Weights of a small mixture-of-experts language model, trained from scratch on English Wikipedia.
Experts: 128 experts in each of 8 layers, 192 ReLU neurons an expert, 4 picks a token, a sigmoid router, a shared expert of 192 neurons.
Below are experts of layer 5 (counted from 0) of a mixture-of-experts language model. Rows are named router (the router's row for the expert), up (a neuron's input weights, with its number), down (a neuron's output weights, with its number) and show model dimensions 0-255. Each number is 500 + 50 x the weight over its row's rms, rounded and kept within 0 to 999. Numbers have three digits each.
After each expert's rows: a language model's description of what the expert responds to. This comes from a sample of Wikipedia text that the model never trained on.

# expert 56
router:455443498472446500467567417463603557482478440567530492437465541466472567521542449412485571458543539562547477476559537499576465484561552449379464523565466446541456463451426534560575440483572583560478489544457532479569472452544587450569548461561452459555571552445418515446459550580488478455457561464545502530478554519457557433489551538432475461523524467472434511542493447441545430572454444461526425449441573552459516478544539377564510602454545572451603463474445552558544506473548553433512552553564504517574476497508508423518573521470495461444478545531547562462448554571483546446460450455564485437432549661552513499527446444542539561476562509446534559524547443461547550454473504524483417481508470542479453425558454434477423578480502452501529472517472439521507459523454431
up4:384521610426487503486504437540476444453468555526560518473549431429520509484468509455517613445564517539445480409537456551525438514479473538463430564577413508481524537515489545461450401482476435609503455576472515395510494543523553511453473452515498556504621516417497545516530507516502530494466518491467513589424485457545501457536554402524480532489448465496573474564429412540572531539494506556457470485618494485461495595486431561498534424529550521494494445467550546534465478582521512522466469464539557484486439546400480494609480503393523391528483463552566421445539522469498560468440474519547508491458440510473532527442554480509600440459468606419574475434401534505509610602498525466442521454463456487442531477579445468462446524407581429469516521532446462491423552464429494
down4:452635433559566489547484635484550510478468539477475443435522485444549512496434486609510452518521558431459480530566536476467553481559552475476440540533484521471452532430537501429528518546479368463468412554475443576540516516451525552527539568523536470507425457573531540573497531614540514529459620518486510504490415509510514534526405468489498457569522468561483529462522607550390491523451457553478479467520424505503476488463528493500526538484572445500393560536524557493371507491552513440540534591452534552521457412492430594458489470503475480491518388471574449540470511551493570425562597373521547509519472461563472583525552518559482545477448529420583440463506468544474590520456517498538433531524509527470454516556571445533507507561531514406529576442566558482433545442567513
What it handles: Commas, periods and line breaks ending list items or sentences, plus "the" after "role in" or "figure in".

# expert 36
router:467452526456438493510557384443573557494472451566508501436448549441452565481547448392482564451529538540524482489568540482540477471553558491426496524530445411539465469448434514545571439460541569551455496529458534492572439470538540453552549425567451455531564546483415509457483565547487509455486597446556507531437544548452577430461557537426449448539508467453384477541450454455536432540509430476543457472472597570466538461547524365547508620445559569448576457516457547542554495470541542449486548560552501534550498475494541437488576543448510454441506549517543571453424539575492590442469450471565431432435542644561538494539463438538544542490520521457536555515543470479550550497456493545481468480518471534426446409554454450462450591487515464512489480497484435545582452549467432
up1:466489501561500469495459436546464499475507510456459534437522482567507479567484487603541496445461572527528459506483590631441427590530612466466541490462435550590483561529456553528535467475549574480497446504452469515500506521526453504481501539500398502597501503559390458612504550564457479506411475528563460483509499495499547606496592455487573510494470535443568499526514374475504523499510458527478427494457534544614554455477537478548515518421528589515471411566519480570481480469431603511406586519532564512477504388550500481559592559529555504523513503526535486525547526540483525475472434486615425544657477566474577499505476446445617569495506504518549430542547562503523435470528457417443478555487532538500476557576374525550527537528543529540467514493415477414546512506459488
down1:502482501515515486506474528507576451480448464511518494448462465473464558502454580543583528517593467519468500480536419431435531501522504547461495504415475536498552528412437499525477502576460477492497539465447498501561562537510538473514427483480545532508379504452498472510474499545434572496531477460584501482497476465611325560449514560555451474455486455467565448503562515465558521550523495324436469504499494533522500630594493484409571447522569502506503503510428476500515499465486530451500512546422544462633485453438411498537502563536477507519566461531469601497475559463578490512584491534504463486444517524597512566516525550578639522519574516434584553536453508529439507555492492582474498550550567595468415433529555490585441542559368592507514435491509447572408567497484505
What it handles: The word the right after a preposition or verb in prose, as in "in the", "at the", "cosponsored the", plus gave, states.

# expert 45
router:462454517470444525495572403457565549516488429571542514437431562461456571499566450397482584459537531540514453479549537486567475471561552474404439530547455438539477457437474496497578440513571586551486511534468526509549444463532566456518556478575450471571565539482407504477467554545482499443474552461556475513494554550448560393476549538452449435535537463467364485550471451435540434575452440479585466451435587570469505458547511408543488612449559584452546472502452555546568518468545556450472549556549513490563482461510522429461592543468500462439469526524527591445437551585495557435458441466566459441439540617544558482524456461556525570531518503469545577521547493453557548466486499538491426460498469535482446420556447415465437600459493451528510502527473444529531452558483456
up1:467452495488341437464448459403590486499462570467535499501554462467550636528500565543447504449505532476494474462536543489511555534550544569545506473503464476564477490543545501548523499548491403503500531520558423486441502513492529465510455598546479492454449447600453571419554554497539379511503486522522565411518455517496488479483439444449479515525556477477499520506417457482479528500498491568498438532411541444475588492500498449459506458482402553382565400471441564526527540603468566523439479466485489458550507497444536448524494514478560370428508526513432447512501519457511515577571469573509484497528591451498459383444427514563576428519532497490526549447525469427496522413453493473484442505489432513575506460583447491490463613401581496513479446562326516474506428501437445
down1:403436571512509551435531543494563405442559489531544476583471427602430475484494540499556535499513533510622444468421442533491538500504534549497500530546552515502436562466559446484461545454481488485530442534471525496528547605532509485583482499523525449506387436464469488542525435463464511519558533514499485466582473529486493607566459511502545595520465493527584439557490544484427556489532563454574575505471553499593550486522403479423559477476496441468547515444538557496421480459488450572469568513473606477486480496496506418520455528506524544550488434494510595462595539534584393563394425488416572466469420498517557576515407489440484471456518545567482423452449576505462501382483471401490512517470498460507508461480562486437522565483456349422480463537432545414563451457509504
What it handles: "the" and commas opening titled names and appositions, such as "of the Church of England", "Walter de Lacy, Lord of Meath".

# expert 28
router:450466511461409523512559432454567517522453430558571490432436555453449554499556444351498556453521533534538450474557540475572442463549547486435446529554436436542458465446455495544544454464569569541473519533451547506554488526541558488508557421571447455523554550453417476517466575539459496449463543452549483524481548532454551415484549544429477430522544467472382486546497452446540435518426437478565432419436587523474498484548566384555470612446582569447534456518452533552551548470546551447488534559553532496534467496483534440496586535466460456446466566524507587465427540539514533445457450470565466435430552641537542501510462445543540558531538504423534556522556449514558551518479514564502445469499468543461449424555443463443467573490500454534496475545474429514586463594450441
up0:471494466510517461474571402471485361591569530524518478425503468524476490656521501508625507480609522577529452590489502467465549521439545531488491516458484528527617491498517490399568526444449534526547450456421564549591526489436526508484394509547523503451497586508470510529494479495471495525502472467571504471537486590507459556491600415597465520461495428474542476557436487502524529478465552458414527470444498447429443477584385453449484465500454579577481462488407438491515486535592563483446423503522467477437515456465501499537503539486581436600527580602509430463495543438506541462503481473529470459532567508555509539554462458438533456446610480501589501495505545481434524608450470461428584530473479484457499481600496433467553536463536436500588518478497589472606522474491485
down0:452513472442521498537468511525592436466515507478415581473474546547472457483427495466493458483516554511527469417426609529478490569487501470484416581541440462534574594526511476514430368551534467478459609499574476516585516464468531489558500576492516471548557549454560523487496421528433463501447525358509575465357479528554444497509550512412484553569452508515456538506510438518465493512492510415529540365561500570507525536449509392448517508455492470458560534528502538561433418554512396551520480518416544510449524547536539484513428541480486476529500493500578386544538522483477476602498605533516617509564475581507504537612519509511476487499512445437454454498463539471512524496455553610609402513450458451447493535454552552539470568422519434524560457502484485446565453512441545
What it handles: Commas ending a noun or list item before and, which, but, plus word-ending pieces, e.g. snowboarder, allowances, Karishma.

# expert 60
router:487522518461456501506470474460533584550547501594483513487492429478510505474590493547402513412556517488515508509452523514553484519525640479486495448518476535557397509444446558537545432422538483625409420520482515486563506496589582475550552451561506492534578492496467469498505498437453480445458437410558591544482507485350511475533549570464461421508529491528513502529557435471509504560427425461581463471536600483360414513565532496522477436429512477482446440460406478576572503505494567542497503530577487468532544483513495424440592579546464495444608453534471509522423543452528577475431453518519525446441481530533592474482481431473478453479451509517473507563506598465495520469411501539402537418531514524521411418528517475445531591530505486558507469485470373485562461479420484
up5:506592431468579467526559441516519369533525435520430501438567509590502489630542420460493428440463462575489515501475487480351460539476531507494476576472468523423476499485498511434529498524387476540494476443494431475537539492495501489486486504531493524507540459542542467486460514489427552499528566516467444577583485567522558497555503441517471500461452467475443448494440478445523481418387596506413567426443464416455494461571600399478583507603587496554529489527521467444559537565572567426524473471510469549495527505455512573554484455466448509476461595452514528516524566391490527555625493571464494422434531512443460569529533456543511514470502600538515511502526550545621506631465470554395512464458447544522528521556535533483464513532494551515459538567519450524446528464563426
down5:507473518479482457472431534477464562498447546547535521404467496593550566601546552518596574463487579535467525487516506459506472444465526516494538481564494413500553493503621538469571442510563446432408465452463504453447406556557511476502505537411430580523457532508531516474417466484423547465408518471484571491426467436531542410525534475468478597541513552472580566515462482462602492526511460433504380517499584505471472484463532508493581383549529485544483542456473404453507507567363491501499524511494445497472540569513498453569484527529549448497481448473514576424528592498526485481433543481472431581530508532547516561454604614514444619533562551512574566522446400492470439496576504532569542495515524493584494514540553514394531481539523522548481528528504556526614445564446532
What it handles: Commas after a plural noun or phrase ending a clause, such as missionaries, honors, offices, plus plural pieces like industri-es.

# expert 53
router:521393400360504460441429442471544424472531464484549440472495528458456508539517432498481542465504561531445525594506500513487463467597522534469496464558542434520483490421529542564505472519538504532483530544357461434460508490486563495570455459515447421511537554463501424551534571547463500456500490479500646520535594505443506478498560544375470517449530454494448520605549529512546358481474454517525477559493566521489504499594527451648503579454481492419496412518467502494493545427521579394442557521556519415543486542533543509479500470472558464459477500607528530497544523560499492498449458458525561485456602527512469562510513483495527489509485572484449521500610583503499550536538587514498472411628457542557476421525420547515459467511423478531499557494404507586556429509466474
up1:418456482517510520560473488443484448453437478456545389461464415359390450482511467525507529453540562507501501571511491491462488450471412409405501443539471465532549506466473582530490508426472590543494495541472485450471460485499455522586474568489526414468455580542532387513495542543549475467506413491424584474469553484544455500518510447530566510458521508443451461536523460583473457525539509501554535500512502551486555545589503503667509384510425486525518498485463537427564442558485434576502549462423416450460582466544501528482554536602577467459465509493463470537537516467501535524450512508515481468526506462470491555505473440506512493514462409504461547447429572550457478388532482503498608540565569591554500533486506381552466481349457514462542522485395392589544519504521434
down1:572531456472443507531533395463474464454495578460407573516517503499425550470488553611622506539525492441518550513457480531483480574505470507569492507585471437456472565456406379505394496471536535479527527536546506480603566583493448466565486381458575499492449429487583497547477523533485487491511488484631517517463552507581565532523473508482538499531501465499527624573510517539520516508492520438534470467436539506452534480414537537485440483481502445443460505551603568541535483477507548518594507517442501499507515530549608505430553470572478561524479491477461531500439444551455537509557490496431460585463418520470442435396448440636505513500459572456556466458518478582490540539590463535510432430556424575590487503500418492482465476587481414484556553526508546472544471605418432
What it handles: Final word pieces of surnames and place names, such as ville, berg, ington, son, en, often before commas.

# expert 21
router:464461490464457531478549422451556539517483426588536492389414541462468553570594455388468550463524548526533483482554551475575467458574561451412441519571494426539464474431422496517549447462551554545474455534443507522550430506534572433519568488548454441561574549468428517477479573532465492445475560461540472532466561512450562409470547532449459416512514455451376512538446446412543420563482432470553450450437585579464522480541527397563492599448560587455581452496461538554550486469544541433480559551549473522576489515469527441469569532455461452440514544521538584438449558552499523436464444454577479445442535638536556512488449447539531538488520508453523563528556466464561564463473505526483456470516463542467453434560447438495447588485492462508513468518478438534534453508472433
up0:424473526548473516400462478471529504359410474461615508477501549518576512496506397499528458460472574526530444490597483464497508484560516466499402413561538392543506579443488511552552444461552481509372517503478452390518485522511490563533442439460517538598582479400491581507569445506564537434524559533455488532536556445451474495542561487452477437485520496472549484528442434443456497484547600578521481477508512501419447471589534497435506473598571502560521444453503577544474486489410459563508424508433427443469483541585492458491517518516499483468560519481531434449540524466498548452522475475562495483565465544511529597553437471563565545550422509451630501515543471566535531575527534469416512456491511483521418505530370491480525535509476419489459540414448536515593452519396490
down0:519462563531545534436545601485554478515401522405363499563521547464445446528565512441474494464506446429493479558517440507525430462424399562527421486412451542470490449514488441592475515509499457479498440499473566524403516436479589482535422578549493424569445511457474555500451563418472435442566507489567419497485397483506499453488530446533476539490500397511485457480548490446482474448449571464509518532516523457528517518424483496539492454540592560544578537448591503559508554575473383537517606547463506520479467476432461530524590517505517511605411430557436547548507508442383489436615377465451472528489364424468459505537494490445607502517550556521451464472443516561550495477437431538538578558504473506536522532517486490450498502513472500495439523484529520481518462533423534
What it handles: Commas, paragraph breaks and plural verbs like were, are, they, often in election and politics text, such as "seats in the Senate".

# expert 35
router:455451521460444504470524400449548566524472407585569477430448564448467555544565458377478573462526548543534475479563563462580471486562561480444459536556451426532477453445446500539559445496560587543483468539443531484548450515543554448537510450572445451530570547469433490507485568569473493457455569453560494528479563506478569445468552557454438437532491456475402529551451455418541443563450439448540427442407570583466511493543553416563507593456551559448602452517438548539564516466543552445491539571540520529550478511533527449491570539463498462438456523538545586467457546556484542440461449449558484441433542619569541468497446455546528577512552506441527556521557448456558552496464504547501411450486473539446445386561445447496463572478478457493519485500481432511531466560495429
up0:530485505488457497489459516589512537450514459470461525431465391476457432525538508436540504541513553460572398457530513439517457423498519479471582427446411457602463539473446538498512390440482448500486551437480455480598527542519528530485508455455413582476565506494518462471454544563518502535483445482505449542547555573555502555552624516526552461385474557514497515548445537462427465625560559521433502603543589517473541515439423591489449577524481576531427431524545533500561498489424581435599533488546547458544467479481497461469590414516532439547543561551480513494448571538470483498433593472516474478480552472489553473514492542488519468606534428571468544477521538450452618433465582520473579541459417419443440500478572477507517499540450565360478469510486532529456529489535547
down0:508508489508489449504545473496500516574473398604520513480489467596484473549500540348511595510456414524462561532440544541522531402491478532573480455477544458490604445586496450542541576581498488503604471454450491489619511412511464539443473479492454593369502472479485579548479517450520515489518536600536513472562543461515392569469410435439575490598498507498548521495424501507506504470561512544520469487441476510574582513542462475426481545382534472545506614526407484436481584507469484453480623422558577549558574498439478493465504494539539527502425535497470519478457447466598451394479554500507556605477586492503455449530471487480592498484520490548517490575467496478559453616543464513527563519427525493536472459447456496521460488565488525563430453461495500484521508524570549
What it handles: Articles and nouns introducing newspapers, critics and ratings in reception sections, such as "noted in the Winnipeg", "gave it", plus However.

# expert 50
router:477427470549545455421470469493458566502508466427567459485553538489506482551474410566521538453459502512549418497585515488438552468604535403444423493522437470571396493529522511479479486590510432531450426510490550485398416506595597477533479403513527519505476577398507517618465529513508565359545569512556539538427523513426475450527533511568467584584454471499568419509440542455551542490514387576530519446558509508457492497565436502496453451492505439415464460572524477528547537497508520441432515477500426429554469507526512462513580520511481481490581501490472503553503542518503550453488385511467485413405507471507492492533441530510532426566437523442531526522544508529569539576522429611424448456531417510455512471555502467536456554514400420450477552563444469459424421533467450
up1:476438500519514478486478518448517514457473542455479494469572529425497472471484530503540470468501549410526499446528516414450485418389534511509430466585551472554454469536459584474416498578478538569555484531494440423435433542585561527422502420474523556468372533535449509488483588491432496408404507582619455493495487546512490577473495573568509519535497488471486486522456420437553543469491474462493497514593466541543513498559303428505469526509546473363530465504440576510432451530424516527479456480545462453572512485560460501442475522442439615512461478556572522426524540570513538488449520488529445501464529526563495545487497478540499574513561471476423455541446538542451580481536477362524439482458491510526462572358607543570514538449483446491541537484487445503525543434570530
down1:487520571490426495605512527574465453452502567560435461488562604481572461537482572427492472428583574532394485547511462496574484572479471627527436511487460591455404519512481537546522541477465496466504541510658495482396516518481467531463494494468500441601549470428483468478488528478543565486441489471513511484489520532450411505524512576551518510528502477493508517532435446481498453467504510543435519453484399504488538491541540509545490543478492460507536553456500559422475443455405391504519473459466525539460568528508448440403447530571551516545530465572437429588537498529553580484455402512478563383456431506580470479559537479471446531468447417536571474449564561529528489583524502631437483615511450455474488460522566529426530528379557572419513497485540568475425545484475475
What it handles: En dashes and hyphens between numbers in year ranges, scores and dates, such as 1933–2012, 12–5, plus slashes and "until".

# expert 62
router:483436423465461541487463463449501464523444530519489502403569583466445571540516480392548593503525489497508502519485471436531397443565566513446457468522474443532441475463435487526502455497549470653531526494409518555522593486562475534531492532509437530525628517543523521528500565477508498458440498369589549531436507503427566443473527532490469471602480463566500512498465428516649469563456379462590423516453503527462541516525525528521540558422458527490565464500459578518567456519537567512563517467590485400490461529582518466492410538392420436497525516540553557531466657469497558541400457391510468532464523527495522427496451497508588560552511531490543523534559499495506529536431497517490402485468450516497486490500480510446502515358427458529528508492486569446485493520537492
up1:536502494505580506420439500449508481465433482566428571438487521489569438566443458447506559475566574547491483603488495530541573538430444538475534531465463541491435586591523471492491403536572565446505496507545510531563481546533486441470486469455545540509534440456543525463442527459466435498442413543436552487618509496551499584468515572440597521490548477490481533626542418483501507508522476545379507530436526550511428469553464558510487560440478503549511518528535475525469461502559579525565548527494510447378407533462418362441410473519503505561518627553542543576486456490456550422483470575562418499505451530503558427459462481476508500503531463540400465517540518494565459393459469526498480505594498557605560530513389545451453456484397430558537538461545494478493449449512516
down1:521511573467508485409543498425562532486421489526544517500580517449547467443479532548500545518436527463553534515437492628478552603485453642532501543424446483542580454527476565507442458464475521435474552485533501371408475460516443498513568569487463517424546502430501556496501524482458502498585497505484561431516461531452462551488613562510527526518548520469501417509501520455470449531552531497473519487455491540596453384493509415421515418506480472495541445527482528537496540394545395503539462535535559524508378550526535539531557525539552571561507591518455429520473463478459511523479520528517541472523501445416424537451445514465450574452492516528476421406384417475514528471401436541595487504490534569468572523486435594476414518496553548518442557422465455505640557484566546
What it handles: Words inside proper names of organizations and places, such as National, World, Air, University, Union, Bowl, mid-name word pieces like Clim-atic.

# expert 2
router:441449533472438517475557409453570558515497411581554485434427553482468563510565453367476547446522535555507462459564547469574483501567541510432473530554468439541489457461443477517568454480540566556472483536452545518561455507555546437522538475557446442577563554464412517492470571570479487459471571452547483542475554520455559431463544548444465460524519469449397517548436439443542427572454443476543439469436584555475528453547516397547527620447534588458582447513440538555550514460530547432487552561550520489560440468515530448496572543474511453443507534525549558427425544561461578426461449457556483435443548647535515443506458447532544566482530510445541564535556453454557538466461532536464442469510462530469445405556429425475458582487509467512482495508484416509526454544495437
up0:517445520514565461442571562530476540562443432557478442495466514485456492597544439519465519534516456475452499466522597493563404450429476451545456559476492513530468451474485541475462438474477449560565449532468525544500453543554510543465449501522413529484598428499488505499465562468470567464539478504432562545474560546544539444555477532469476625505523588542491552531475483400578551460526449511585507526496580464506485562535453478477546447517534471520569487478503492519520560473517490482552493531587485591411457410428550475438515532465559425541564519508546504455420543448429490521536452507536595464513500426459669510454376585520518504545490448519544481459532559563547477491459456581533533461496451611466519582532547468516458598354559463494508443373461353429511519546509537
down0:515541461511531586589521513592536523484438459479526457487484518547512551449510494528551513449427433431463628464476538501519558609387554536475421465485489571483506449454548526462488494582425481378441503426520562544460444533497447452443437435439493511519390504573501523563433454508463515557511526502457456553506462470472507525412466540538526505566510494517624511495436487596512504456521482459442501522464484528472570485509580391485465452441488459535626464571494532479592546457555517471517568480566606520532481542455385538516538457446461534518497490475447524575466447513495553415519467530525408423517560542438389555500582570497508464445514511595505498629545486456436508518548473479509517524573499464573452442434558525464506502542557439559521503493557485496625488423502395
What it handles: Mostly "the"/"The" opening a noun phrase after of, by, from or a sentence break, plus table pipes and name pieces like Ben, Mal.

# expert 38
router:451464516458455550478534403464570553499475408595566513432466574469462564537549458374494566463502545562515493495563537461557475481576566474389470539569457439532475455465440501554554443505551583555461473526469556496568409487549575443544528490581443438588564554492428517462484562534458516449481587464550482532474546526462575445476551537431475442543536462478436525540466454430548456539481439482545449461445575556467523485550511402543532617460517606456560455451447552557567489459552548441503575541563516544531461457498526441484563531472487448445489534527551585407449557590445540448457439460556463436443535606552536474513456453543540579481550529456542555531551455464548542472473530515487425471520478543445454426556444416458457570496521467472475514498471423531521467553431447
up0:454499596439367389541458438454497632465478481540497447421567564477525482541503415478439461483528454434476518404534541528444356468592559467539474527550486574560585554507528455484479488575529529521536528521462464509441460520539503409468555483498451548587495510476578543518544495493493516533491509566529549566499503518446434634421562545472557593616549471479510537555459504577482507540435437495512453464444506422474477560551467533458537473531508421508476378517501520495517483492516496476589467551575453424520489450568440493514491597481482600433497477519502625484525563494495512535530522405509476513432460490486447559516463432520487517583423503468509490468464476559459556513485566457522424379518570463423389496526486528594493443485476463416420489504512479472433511455477540
down0:510459454541507425522493542449419531470485456507569460557476537518532424473555476567521443447526445515469421522497547525473501527448527561520547478432457429501609402535569471521474507552562519558593507490611489494493478469486479484562457525539471490434491494463516424450532522511433486491399589437475542518450400594499559540482535528477561486502466594442584529486441508526535514493534616578540514508500451586536472533455503563468492465507522480472501537452404553552470627549456485507440523464532441486506448505492480515524539587506435455488457504639461457533403482483395472490603421528466432370506470455443460463497476553536528475626556477596540606552426543565464505549531501505482478578424441443487473477427496467518502465481476522491578488550465447354436433409510442
What it handles: "the" or "a" after in/of/into, starting phrases like "the 1948 war", "the area", plus table pipes and "New" before York.

# expert 3
router:452458524459459489475526399461567543513479466604540534427400554461468543509561458353521570460519551558507492477574538496591461498544548441427450532566440436535497465451480504540559442520561559541459487534453536529564462519511567448537551489552435453534569534485422515506469561560484477450466550460545462516476564554458529435462547534468471473549520462477401475556509429429536454545450438460520432490452578568451513467541538431564495599458523588452548461496476559551543473463553541444516600548559550511527470504510516433464582528472459452438505530527540561416439538581490569437458456453562460450435543624555507470508451446536534552470513520474529560519555458390549551482447478549491415462488469546456442384560431404445477587460492440514510475541487425568557470578468437
up0:429448394437444531414522432485441499546429432509595450470470596489625542543462383452551492573526548507481515548435533566484422495567514559616515549470444552448474441441488459522552460496529557505505484554441446464589485586428576493491535507499489510433511572565599546473552514523550437441445511523541451488555579520449572557650527568578496458439535461461467440505553531570556498477515467523484490562404549553448506503573565537448531502407581472484468490426385506520480456507540460445520546588444433513512467491579480499537596495506524468415453405525492491502376557524474432491448466519566489509481519507455475514510478422429441469474568461431620487485518507460485499527513458584443549493449454530513527573523499550497517395504581505488495502549514492495493471491527496
down0:522488622523527518534408460534472614606466527489473420532449596381477475433481514479485488482463460478463464443516515491474473496535481450562579510423503451545485588484514544501540465459504495501477431469442564507579466544452509495460508529534518540565526490480411574561470477550520576533335468547509510554476551539488476488458503435508492395520541540445525465494546520448410517575516579485526470487484435489479530591435426484444541503483584539470477532542471449519395522453495485578436493521534513484504430476587443522456402551522523494424557611482464460456492385440490592458533551426574542551552445452547549543432560455506487532533435583484349517398459580575482502504465451447619483484469516451443477442437515502527503548594510512480611488543469511490553474453498536
What it handles: Fragments inside proper names and place names, like And-h-ra, Carolina, Maryland, Africa, Jr, plus "of"/"the" before organization names.

# expert 11
router:479532479402514500491528482486470560476433518519555483530588510406451546441503412452585475480562494563471453433542474481476494458508594448419491549480474507562415391494410468518529438480514554626516577492448441515549423502592584476558494492532463538436510453518568495542535590456498552460524527459502481490416601507522561476529527538427451529524455478459541522549483487456549446470446461416583444472436588491496565463526453405537571493457510468536462482438433536476538519504605531496616469526522512529507560517425549492452507513434480423542450608555467548564383565507471498464477462429542510471447509488506454530528421502577464611406554591444509555476537423564550598552511480540566480478511396518592505546551446501517441516410438481532521551543476503526431452503540446
up0:463442502565419365481501510583481499492364462457661572464482391565568490373499483458466587458512473469459466509445388466521508548498459534520469595516406558489451476524434465509530464514485473549535493418536548543492544421548534531433490488504409465582521445463521512527467556459534491634490565452512497532576462468468497572444490544459505433532579531428494550610455525437495446450504525500509450521534549566572542462491490367509528422579503574462465463502542420496511508576519559490472553524496535470518489477513528514476492575570384449543603446488555528485560587466524467524459449481419481544500476600573428504528441530600542553560503526448545456474470527484461499422520502547578512510493501510461451494538465524535505517507522476517570553547534461416574525528584539
down0:557490561444500493408401494484550506472582486568423410528590505492429578476514518554512588533492548428544531502460497475516456601523435634512430540515495471461487558503501403513586543434554508505520435532480546574492577445435493519440550487410485484426544410466495447434504606546408538508449388532473602483468512537559476531466512479482443511448571459578574523524502570457434426511500503476503513535502425441489475566529567551507470564533498626413476545500487418479443522531555467528427488540482582505628479404545581505491512432543536502451536488480467533519436510496480412489539398472465527538426456511491458487501481536532549440509491522403533585537462500380452490460470482506465445504468466596502454591465506508469528408507532505529553437483503524523479557523477628
What it handles: Short capitalized or foreign function words inside titles of works, songs and books, such as La, My, Love, de, et, of.

# expert 39
router:472419613520455589445485470408430466540439504482507552509472489499483555481539462459463464415481660522511487489534573432518552467480588522507429507490485523558496435489498473505496438490635585534462544556442445500463488441523479471563497552498481373480455527556500513506555558504458572468530506452557534545480556544487580619450503449476470533507588497618577563559572483442528456549515425558417435449343532484534442569463485603486493544482586449391490481491491477547520445440545588467507527525567482548435397504511483482452490485477461457471545488491495585435503574538443514451429434407462467474548506481506503439537500536551469534440522460451570545429459455559568476499435494608489477490569464473496425536530521524462494469473452478578449526553477552518476562481564415
up1:473496404542578523440461473551464527532491439465529506450582490499490498458550590608540519518513555570497575499543566369434472505454476460602376527498495511492527460508462411586532507470471519567483483525554474493453434401424517541526516441577458371390561443511595592506513483480498492442440492525523530469586488443477455494444546447565521508553522530499494506508522489557555508479563453570438573488553546499433582451513548454624572429476473508487521517547484477531475477488484552450413495573600501518475451469455393499562484455428571495560549503478474507442464513564480487540459480507471505531578530515540595488488414472421486415574532511425534578450524467551425562558585427581439476544505553439540539557471518556416500478503455456523507443551432448400544487551503459
down1:485467485520567441480492506582450485513498536550442562580450532543527624479421532448550487451519449497461413444492527473492464477471481476508443642450470377454489540453431465479397533497546515487557440509520510429579484561500522435485464427447548532569449470488630485568533537627563460492524497501464516577446493510510382515539483533470411464455391504509485513561444439481486411461530515524507445479482422586521527421501519477498451488533547515502532518453479396532547541515472578493549487407500369616522459504547444509493490509542520532430526433522456479526622544517410509476494522551558472540513504380532457509536508517523441472465450481505550543507561499431600439401565575473491461499480526532418468615491476564574490450488561577513461469444479506573408501512450538
What it handles: The articles a and an, plus This or another, starting a noun phrase after is, as or was, as in "is a species of moth".

# expert 13
router:464458535475482511469514397453574554492511402592554484427493542451462518508554449420452553446510540545517504532554515462566442474545589484442445542528472448538477457442394499523570440445569530542437456526463513508544483488552562438519521444587430479536554536479417486466505553566418511459476617443540452534452553519450564447417549538465490462519536466461359521552519470455544421535454432433521447467451584506466559505541538394550469595453531584468589447491453544551559520468543549469501554550551476523521488501476517446500566558482505460444469556534493589474410552634487541440460439462561485436445541615562497531505438434524549597482510475456538554531556414469555538504468499548497443472478475537417445431564439469502427596497493460519497471515475438519507454578447444
up1:435509533481476515427584448468433503435427489535486545486541554545511501617480618495488609478542502501528530443386456551449461415492512416527533452436568576557496500482494509520468483489435444541488461499455533434486515455469423437474435513489459508475532543520482474489515544546464559467495521471484614503438530468441482480483463511512457501485517452624413453449464438486466580509435450454463538511569544450433499458565488441523453482504495532478504429574367603479519398479467432451402452510493623509444514447468427370428525495493465482520541544444513471496475518503459425489452433436582538480467450501514485408513431494538527515475643543524528445404447507522460464445568581503504514454375566539515453497483466580459485499561486519401546450422491416494454541577476423
down1:502441458518405515540515508513423466580442452435535380566590541545515493501560552471483473419476477450559466499461481551495591510571538462490465447406611559466460459497550455481575444511473462515465496556518458522530432424508515551545504473605447492526478518532467509490529522499533448506481511469410574543483458507476588545435411563489431496616459500486519535512565424529459497489430463515504550495566526427467555520420568532436513391431634506466570483614415531535418416472448506448488464529456549434553512485537516581578473464518464506565429535471499501453576481513516425378525511479464353534488553500488551524513485519504490600502518507527456412443589474529536433545480428573492576454368440474464453489450535455536465560510485515534443471464422495490503475556563489
What it handles: Prepositions (in, to, of, from, with) following a noun or verb (a copy of, used to, took place in) in narrative text.

# expert 15
router:467466499487430548461544411462545557517491383571500502439432543466471574513585455349479577457531544556522484481564555493534479486565552487405460553526488432543453455428457509523564443463565548545466481520446544510552473506552568434531537448569449449528576546463428492523508561555503474452469569468548472535461555520461574440494556536451461423516523455458407540555449436445544447571454447487559427448400598567466550483546535414563493587449532582462600460509438547559552494462532551430489531549543506496552477487488524434507555540501472471439481570538515601453445550535501569430466449461565521442447533619537552505504429452536538576481556457431539559511551431496555554465497550531489461474468462533451448403558430425493440570493519455513464487528480420512541451542484445
up0:452622517447504483474552424541604427463537559425399480527561541450501510537597556525537510473501466456422528567544527495553506499470512490529481563482432518514461430502520459523390353562551513518492599462403501487548570452382572543523505428537505470536486549511506460476497602528551541466496491391574490483461504576489516579469570594532437510612487510482495454514496518504608499512478467491564409572455423532498470489493532500585440495488530440488506434390511500546530533473496461456546531427506456526519543529547504474587485537449527387552585530515525513564475604449505568454479518576524558558554541515476570555515468429470399457514523499410565493574527440498549465530457540495426561456446515433545571570417470452483484551458508410499537434476498471475467425555548505
down0:472454489570509523471511462501451446454412582576437569426505500464572420460464490546531582522497587473538515499525549468463502518449456415525536520456471509542618609470560546532631465516509418522456541476477470451506536473515517550538453543426442463552515471595469452377513544455540448528520499515515436495497471420519463514480485435449535527479450441559473455483557527504554569497495532400450485550520498564498501462466411546505533511422522583491506595593498479505502500465416497493430482388502422476591484538490488548551627518558444453601439640536488522434443553587465449515560473527527536440474539544452596487582488443477463496488624444538497503431454463493414402459476563459486552545498502540455422470444492597424429510519468443484608444495497464500507507520499527
What it handles: Commas, "and", "of" and similar joiners between personal names in credits, rosters and tables, such as "Gottwald, Seth" or "music of Derroll".